Experts of a small language model: 16 empty slots to pick.
Below are experts of layer 3 (counted from 0) of a mixture-of-experts language model. Rows are named router (the router's row for the expert), gate (a neuron's input weights, with its number), up (a neuron's input weights, with its number) and show model dimensions 64-127. Each number is 128 + 32 x the weight over its row's rms, rounded and kept within 0 to 255. Numbers have three digits each.
Before each expert's rows: "mostly gets" lists some tokens that are sent to it at least half of the time. This comes from a sample of Wikipedia text that the model never trained on.

# expert 35
mostly gets: " one", " two", " three", " more", " most", " other"
router:120146110102193131147177116109133166097141099163088110161116102099141096165112100178095102155131094137147126176141101143130170116172118132111103139130087110106123116106185129121104149120106105
gate0:130133172174100168143155146087110139098137168132135116177121172188156172114165119127085159110190116134079112130144077162065175130101110151111134136084124199165101064101175144110128053076095157
up0:099165108126135089061135123138128132120108188100078181106095150129097084119133147109172097132095090167094137133099122094100097119130137154153123163123099129164161092125098071069130116065082158
gate1:127101076158159103081114134172135164188092143153147189138113122081110098161057096153148148116110172163109108140135107099113139152062166066120188072164166075075126109076066073118111098180111173
up1:094180128125162161090183127129134105142112181073176066149139212046118141116126106094092103139162110133149081154098084178075131122103136071145093165139101091157086167165105106192105138125176127
gate2:109138073136165134099197080093083073081101100131114163098116084143134121111121108117159156118132065135152121119127169160170082031161140108140112111082093092114112132099139089147148008149131133
up2:097156115150163124098146068157088159053132131119133136133145102152134113094101119100124183138134105141084143167167148106097111099167078092146090110086134083138140172062131117112153092144114123
gate3:127071150092098150077091186123133140138167174172134127075119070144058146142166097080122151168127115088111161089089090178124174106129118160150123087123157128081076146113130156145150064178100137
up3:118080152099129196135129143071071107109167147139107151101145057160121149152101124107161090127139125130145183142089120144176140078148139122130126105124137116125109146144112146082176112194154105
gate4:144132107142151172132095127084137111094146089116159144118183111071109095079148134145117148131186094143120093168158168145146030094120139168146120074157147117098181132128127106146188105124114127
up4:133113113097115110161085161095154141173035078145092216102175145110174161140128071129134168143118167093128101122079111104097083151141162131132160107182122098095088144170096115160056067150119142
gate5:113107067119112098117141095117091156091095117115148138145140118115109075127115077101140106106123135115135120176070148121139115082166140073160125094141131109119139084071123114135176131167105140
up5:118110157112105217089096153141110101163150136127107115149168123134112128173110167143103144146159127151132123075133083103143170105086097147193207160102126105146090163156119133141138110186132132
gate6:126149108126179116092125107137153230080131112130079150097141128159098131188160075166118102123079154151126200137175150124149061138136118115116128132148156162104105159089159083125146107119136161
up6:150166121141108102051133136120144126160130168133163205109083108120122162146059174161131140146143133109080110133089087130135153119045115135124183092193134098153164129133131139127129140146114115
gate7:140169119047054146113154134111132179117115087177109110153132114121191196140098130121153133126121133106133126138091086128108122112112115130087125122173093106137094127131115080100060163092122096
up7:102091172093100132098114091096140150176122166206081097151108145120177154192139113110102178145182186094141077128116077131120116148134098085139112099177048091110113097111137139132103123117129122
gate8:116173147126108128151069165103116076167125088075115137134140127168117164156102104105134070104110097131179063125118170096119129110147194154179162151099126175139107088198120088100131140104078087
up8:183101148156123129086176094157132184097194197177166129150125130125086125086143144137150112167149159131103185178159076165158147130089097110089095129175149112155162149093142131111126106088164169
gate9:086134079127121107152159104118183127140122121093142153140125133177115166097126150190143182116127165148128128085116133122121110109150125067084053170151088134096155123126113117087128150084122108
up9:186048068125167100159119145122195146126164122148075150118115171119124126133131139107152189108107181182162111152097131076121166177113098122091109072156062112145108094156095110084111163150102149
gate10:177141157121095162187123114094106130121108140162171159124133115123086124208162122122149126070105178133143137104161142112140097127123056089110143088124134149171142157087161165149114074139118119
up10:104103110143161088079141137193134123121119131083104118114126149137184136048111124105112121203149112137126136127094118144114127185091227179144093188140124130049098086174091128118140169123128143
gate11:169135094106095123094138191102123156101111203105066097137192103185140150165153147104107125119099150101106138168119078104129059116141113105170165083123174110094138138143112158187149105149132149
up11:111125131137153111119157097152117091167159127122182156174126109097140119141097071155136142120159107127111111136110191143115221130121109119118053125150099130127108142115107137097127121118166089
gate12:141056156120130144181104135100156085110134175198169175101139121131129116162163092107121175057147125128190158156147149130103067146091199113132151065116129201111144158109141135126114107136134122
up12:099089172118122124198120134099176179127086133110180170104108099156189128146093131152199163121190118102168149111111115167136084137095176107145160084096078176150184137124170188133125087147116087
gate13:119113105125116135139166136114125191147104151160098126153158102154136165120164175121128105215139149072127151114108107135093124126112125128155044117136134134147051099159084117123104142086154168
up13:063162124144148155124102100124165112115128104155097128114123151176113186116111166131138143136155137131080111145207117163116110084065104099148110202136135177151096087131147120071145131166115174
gate14:097083132166092190161139110119112115102155117111149172150156203062139129128136148078108168163132111184089132094138103185148125147097126119197134121134117135125122191050106121128130064173093184
up14:143121131139108151118107156070118076160101089158141140163073117151154137114129100152135117182119071168104101070125149066137185145148098088173149160150124127124087172152123197132075129223074148
gate15:174141148115118122157115142139201145060144189158103103169130144142115066137164089150169137116123106134078152114091138146117193107119125106116179103116145119193104142171149116070128082091151107
up15:156127111130067100081173165143109142164125097118115117156126137166167170076159155144102146105106181092134169129181138145162096138152110192118083093122108144094097210117125136211121103146072172
gate16:086141095164128172141172130183072118084129150190123115137100108121116116138140098097143106113110131119086132117103093137096172126153167124139047105141152109130138173058109098154099151191110162
up16:090117083150102167109116082158101159173145162128112121164101105121120103119129113116132150131094167125071163087108121124089195158173147136169070131157170083093119157050125121147126157147069174
gate17:149137135164174114177122120091113151069142104155092125101131206131145151115062172096040095180146113086121076132130118071101173091120112098113144128146112123074130120137150143149125121103160069
up17:119090099131103119098125122162156133090081173084144103139132061149143113152158067106102131151122145176139198144138089181153112147126154149132142158150061150144069138134052148186146115119101108
gate18:122140136157158060105163140113129084164175148101213119102181096113178165110169161178128115178136156128130101141139078154065133151157106122081163181156093044179100129102180090149111154162146188
up18:117145177112115193057149181100077132085098172169121183108167040144093123137150120142086111177084113186104099150190083085144143105159114163115193082119100113079097161078088132151169105106129108
gate19:180154138101143172167135078105123113088097120165079109138139148076135149126155090132110086133153176155166112123136072144161123139119146105076060190156120118159144079116154117123100176109128147
up19:111129085133109089154097116110169180162153156159160146129108109137198084110125128125124129096087090071133130109131167163078160088112127172090147042132128147089088175188153113103128118181166053
gate20:137108119106118128143152162152102115078099120150089108140132100185131147112068100127056133056138102169121151131159140097106100119113107088154139151102104202084104176162121082200127118120179105
up20:126127101126160115110164147140085147083086183126112088139146085140141108111074139096063164084173107193146176128152145110077102105119135081185102159116119199080100171175100034249136112108138124
gate21:136105107123120164110125131124167078138114172161140139101130080080135098117111141129071106123136094163160184094132138156148090068136181124189114104100164151145086201132158055150224186136155148
up21:137116125089146168105115156140183081102137167167143173082167127087105103132081104058114098114133156135164145105140139130148095119139169104123147154077113132171124120113089183158194190135181166
gate22:151193077182151192091132124179102130149175117079110111210219097106157135141119115138129123034147109158109135130168170136128158075130176158167112194131189107112112145132137087170139117114161139
up22:110194069146136157086110110165100153183143091096136163220135068151169078136122119113122106037173115151129156129136168174133162122161152165163121152109162139107124130133137112165147101096117132
gate23:136102152083113063165108145141112126118193144160113180185097109172185131098116083047081132155159082114152156035120142066064140101118148204151151115099185185121111168106132114101028122097145158
up23:130144180123059155119103107178086112105164203119177143165149201109213133120116066120108155097140140122108120113144101113150156069137172094143160095043168176172143145157130145165097127105126128
gate24:124094133130135169139116089113199213207144123116123132101132151162133108128120154198118112136114125142169191171182132131136127132116096120083051130154105117101136126162135185069157177077154153
up24:202162132097144111235149132067133114127122141107079116102097177153104063139097129133053121118118104114164170141089159081160114154103110120091097150177069127124144121122106189157088141104166122
gate25:119150161136158130123182155100115074100105125149108132139156214140162151175124119177120078129143095120138120112151144077119113115103164042085077114117063127118102102110118165146108143125111160
up25:164120132120123076168091194190155169171118128123169162144102126107102075109098084161093108131145117069146141144106055157089073152160112085121111095164106120136116135115150137056164135062112123
gate26:115139093219110142086118110134110157101181153103121202122179086132117165134157148122131203150127056134099149142161105145105120105134090116104152088195178165124143151074111107106117122153095187
up26:161148133192144099145135124100087131126171089125167139112164102094099162171143162090155114174165080133161143079108170141129148149137122156109088139200132158155131154115125117119209120109134156
gate27:231075115132144123114073163140106166132128175161132098136146097113078132082143108168142138147129164128120182181153094081140093119130094187169102142150104163122135170118156125142144079139104139
up27:026148204153111105136157111090148126138116118086093129089124176149174080204123166099079128150156117113125108077111188127133146136138166094075168144156126120136112066108119104127101197108148125
gate28:160156074157165109105128124111141137088195086086103113165094155108085103072110104110153166092150137155098121173105100175074137135162179159087153132130096127138155073100096153152128106087160075
up28:165119090148085122115159135141140141124185077121198148175124135107130154118082141124128127111149149169108117152118141149135138102154156068072135134153159108179134166152125142163092086092119120
gate29:150097118109121127177119103133150114073159107143108160150104160109158124143161106122134070108158142125187138113109138190124140140119146078071116132106141134119146161155123103112149065125120133
up29:128107104096145092147131160127127041104115129100123218148080177133107113118130106137134104162178128070187160131111101151128138147113115073116112046059116096104103118121126140104128048115123120
gate30:144130069115178073162122100089105107142146160134091135144159154119163104099140192116140140131141154119125118089140116124097142143162168143169122095087092108066120101119106196140096148103095119
up30:104081123071117133184144101154136112126191179122104161135122105127140109114072159116168191102169105104150151114123059110097128112106175124155153125100147124065156144086113171120131132112123198
gate31:145137152163112128133128120124087154128105159165085133183199092147140190178204101101117103160154117131065164146144104120123121141125142133080148122131154141145086066158141079095128114132153141
up31:155131117161113173149116125177148139183126136187082083210185084103138159178201132158100120144103174100124184212149085166120117181214127134129122119162132134133111101091126091160116135131116143
gate32:117138147134137109136146067134122163027120177199107133185103111151139145132120088123171075100116112172159171125152111151119134146151160136078134111125118178109093129135128132058062086099143169
up32:111142088124089119147122067123167144147130140173135162085123150112169184123070122106197084142154095101123161143086138171137126127106108088102119096124113132136162153130185091135101119128165113
gate33:172098104125182160077121105122148127208156107103104178107153120120126094117117113139139106176154128142144097154158105145121148121132080086164157153142124088168119090082136144160189160105095190
up33:161126172125141144046133092150136115142112107177114109115124075124075117109151134132100143094187105116133131129205131137135133123132106177182155094114108104127098094082127158113148182183036143
gate34:119118131125124128201110124136116114135137143151149163147081115156118077086121103162158079054126124138160135105102156150130105087177154081099163110085121078149158111070177138118096132131112093
up34:097154088102112170131135091107098129133142183157082144187079160138127133162156121121131158066108140128116150150099117061137112043150135129100113190098128148125126080113145091103114105085143118
gate35:117147059090146114134062134154196148109109134092120106156166147159107181137129070103149097113073108162175089126132167132095169159173110105138147119071091121163145161164151096039130150117106120
up35:177102170107132154097162088078099092134102132115087123120119092074125078142085201176176199121166119106145072050138106128134117093096091127122113105186132096119148058108089137154097124128153170
gate36:148164162117103175133128126099106141131098113118141125081111116125117160130098110179145056181101132123132153095105122121152118125124121162116146081056112163148092178081080128169118133085173102
up36:170139177087056168141128182135115136098168146116149175143148139147116077144109116151155225117076121066100174174110148143148131182080129113162182130120155164123177119145083074155166127093112069
gate37:061065109179091135115159195116132123108115098114154117112084164120127160111178132137167087108139172133153123091107089141073111145133133153104092183145113117157152097161149104086109205153119110
up37:121063103115165140092089097138120112119096145120152117106140151102090153114255147153163061080142144172178146144111080183134105113111111181132086180160162147128097091167127114087124181123142148
gate38:133099099081154140123159093114118110174113101163159211108092162099155123118054105133150150108172111119131146121093176155103212119127113119097112143063124090082124087089147161126096127117095139
up38:150206109132095107127092177097160129120099051140106110100135103157148168154100162088114108082089093121137135136154152133153087130141133123130140119135158185135164103129102123131199122056117044
gate39:152166149071177126133146080083156155131131138089110150154151101100137154116128154142073093079101107142163117121143125167086156101129105187150127185166144080055130090128133110093172113131160158
up39:095161156177077076129131201125122143080145109110165049123128096162070090181117110152088141119183168124112196095117083108103117150122176079136128093127143166166117171118095127149147091130142144
gate40:179145074053100160161141153118132123067033158154175132067107174139138140182088082132122088088128162150155147095173168148057140141124144159124099101078132084128116130117122163120122091137141115
up40:071093164196094103128122096077109116194186106153161120106088122109141111073083091162156093109110111097114126149106097148158127129138095087144148147112179210158089133156158201074101134141123119
gate41:143086126145131140142160130167088157161125190162149150122164133075129156138102130133090126048115125140145139195099065142147177147156084093149154161130088056121089114098136075126092069116104121
up41:095102099159149072130102132193110162109115160124130123128093123087132093093154125127135133113111159096120067149140062160172129163117089072127135103133094091140095102120130078113127121133117117
gate42:155115177060144153143125099124147130102146133080179106191082172103147206106115181085125075116134135042170153167169137128149150108071143125143092163097108167148160105221105086104101131122133137
up42:119127099163095102198098117115184128165150117129118169131183136141068071047102112174142149121174156093127055143129109152148147130102113116126135095119064108138122074143145120123137106095127130
gate43:177086092138119105125112162123175154117080155138121178186134171105130113153130144155087113107072115132162128093100103116112103126129114117147157113143115073141137079187081112118106118140121098
up43:069152149120147150142160142116131109143183082205136092102103093114102134125197123136105094132216116156114128133157197155144164102116128151106108152119133151149109132140146176116150132122144194
gate44:168144147122133151169092141064139137104132075142056147191126143154129102221143105140104155057094104166119117111113150081112101092152116113102135171112107090095229121163087119111124119117110144
up44:087122121140139104054169132177094094157102168103126148097132123123153161101105116119147115123138141108127154128103160180135171170117158135108106114096162173138081136096182124145156146080185106
gate45:137160137123127177162050104185128173176171139119117135146116112162156113160154098189176085129152116116143081142103119109129160104100107173098095134124121091084118123092163133039129170121114126
up45:136118159103099115076162101138110188125162106124204091159141142112081097151154135138133106116212166151192137124106114087105115152138152083138114154138096112129103113064134107193128127110129158
gate46:075096108118199109092215132134114169146111145175091088130071109142088141075060101136185071202108145106119108109075088160101142151153158104154124149105109121083100079057094162083195176161135075
up46:069100089152160118121180067125144168160121110166141094117104103142089114090080135146148111145093098124115103094121151161102208117118132099135180113137118138120081042133114150122171169130107085
gate47:085177167074120109106152091125097128086096089073138153130115085055195122127113179100168136172076089117127110069127107117116163056124086137121139131147100166202131142150108152172118136139146104
up47:053167105190122121059150141187136098132142105153193173091139077161166095094077090158119120099139151111102107109137137128132179082130126096137134172149180061121096144135135134154169171095110065
gate48:081125089134191117095123123109111149115136098105142121157101060094131119068199208171155128139142051162109103162191094123119142194110152179102125144121141172052121106104145071141087176098145088
up48:111149117137098135122168103123083142129124159158053088146162170139117125114194125158093129122104096141094137123196132129097176135109135156143125180131140135172156174141119101119048112138155139
gate49:101116107066153160136115085084191117115073167105089087135137087116112086112135133087060118095177151112135152139114132132114120117136178154133134151077124153030178164159099154181125102121161102
up49:115123123154149150110118144085150121129105155168142064191153129099095099128121126055070132127150176110131170169128101163092112093105146177172118191128060158134116140143095140118177102181150141
gate50:113160150120143144113115130127075203163094107136093102161146103072100120077156085127129130167199070174146145115109122186101086164142089155158122143123143094117108190046136084148080148172106127
up50:151130120089074099088116114163171087098157161100122198076134122200121120156055141076136150092080125068115171133095137114132129072099182126156151083134108123167145073105117166130133123095107136
gate51:086070112162216140107153117138101149094110163121154133109112161109114123125139128188164076155147079133148080161112120176073110096131113076091117111129144114148198063127090127127114119120097145
up51:165109172094059077121171091079138083131128125147124127104153141109154109099098136100069060105105151097145184093166160081138143109139153151159124107156097147033136167115164093135111140129147142
gate52:122191161182100137156142150098111167126130201126121074107191100099189111143189152212128139116085121095094152123185112137164148134143075197134150121096088140104072141129087099132166093100063089
up52:121100095103143110080149125077114167061134148126140139121140151132092182127055145105146159114180127086144107101061156042124144085164167128185140103099151173146198156102173168119103153115120127
gate53:097165086166142097145134068112107118147153142163141091150093113190061098158117141143188126071190066145105156113116127151134193112148102159161133191060120092173109098162143113103192138090177157
up53:183161086099126140160118094134132116170145117119096097081098144096160144100183122072099157086095160126137093092124112132114173190076145160093147064109157152136151200110121108121033192118123157
gate54:112128111127094111174147116112145104123088056103107154122136139122089122099134188130087103154103165106131118176152104094200122090211146107129130079150104072162141079140128129147137093093077130
up54:106081126145144133068154131167109102121158191150138151119145092057099128140084107097150165149137135101087103105101083166108126087042130174218114211151128141117109132068181119171096120147127108
gate55:148133168154130148205129153048105122106115142106125129137163098108108132081099183100130166162181115122078090097111170128073178126129146146170144135141162125150146114109147127066140091153124136
up55:145126117164129144148123135109095124100104138109192068164129141143170106078098172134077108159124162172075124131162112143099157114129178149159130124093129127157107129145160151188162127049123119
gate56:124153162133112134149093098169087161117096112166180119131155112166120191132124151148182101167134103205157137084088132126134048133159094124092141138168133098067102172176094040155082086130125167
up56:125126148085094152119127150167124102153126123182120113149099114127169095126105057146187147138099093129104146088111063132103159192136136085115134151139099051105124107120150029124141072027157092
gate57:102166151185085154152123133168100078138169164127148177127123116149147137128193075136151174110160128122096155137102127143117165115096091116136133148120147118127123186116166132164144097177090129
up57:154143156165103085211085117205185105171087167138136138134113130151165121134144089120112108114129065135133096131121161121141131134099110121137126151076125113126116152141136169134181145101131107
gate58:138164129114134156123075138139127159118156118081118174137127126107105094132077238073107202089089171128187124129110135167140096100081152144137155157120145129139100125080069090137124162215148084
up58:137116149122165082123158157050090083111143103118169091171145079088121159115115195103088134124135138149096161122122127125194105115113147144095064089167183135133147123188126145139158154163142149
gate59:143160095063029088139118092047112177142106132117119141190126114089123111165132157139143128150177124157133182104079076138065137135056105136094149167126085128105123134152208100058089131096125105
up59:130166080087074139151119149072085178102067168137125120168133108116076084210136174119166094142126159154111131143110049164116143127101124107110174142133151144156122144099150132130115095102143106
gate60:143146164119142126123163145154149143096144213134043141158107148164143121108064120194181104149139158109168121117152101091119149117136114092150088082072085153101174127074125164090086140154100147
up60:138161166062159134113156161134160129089142170115084123105104171166142155116116168197164107170155170109125132132142109112114133145140121068112103070096081163112158100063103168108133172137129115
gate61:122151169197155121141117103102146103127129098137074061105128105183093131154178151227119136126086148154130161103152134197135109154139075102092146092129113111077123123157097180046144121121121140
up61:065124128140171134184111137118159127091104109145100074103085085125118125180180140146159066119134130142146117149127190255130112121114094102117145108130148167146147118156093166156151109061143178
gate62:127157097104095088172074131128129133104212108145129147138078083154117157079127160125123090107132136087125154127158085095122202141115128163091067158130149037104094143096133090055060148153121101
up62:114173150103089149116170156117101091158083145143123104176177157114129119176138121095110100212128161175114203111093056093088091111142081136118160160106186181111098108124144123151122073070149149
gate63:148157144137148153096127060148059101038141155115080164172151145090143132170139116116162123088113114134107113160116095147141064142081158107076126128095175066134135092120127065075120129112133124
up63:107142108170099144167166174123128167203123134140159131083119129128163123152130114162137148146094108126108155065081154131125158174138123152088118125144072169152100149122164104141120121167121123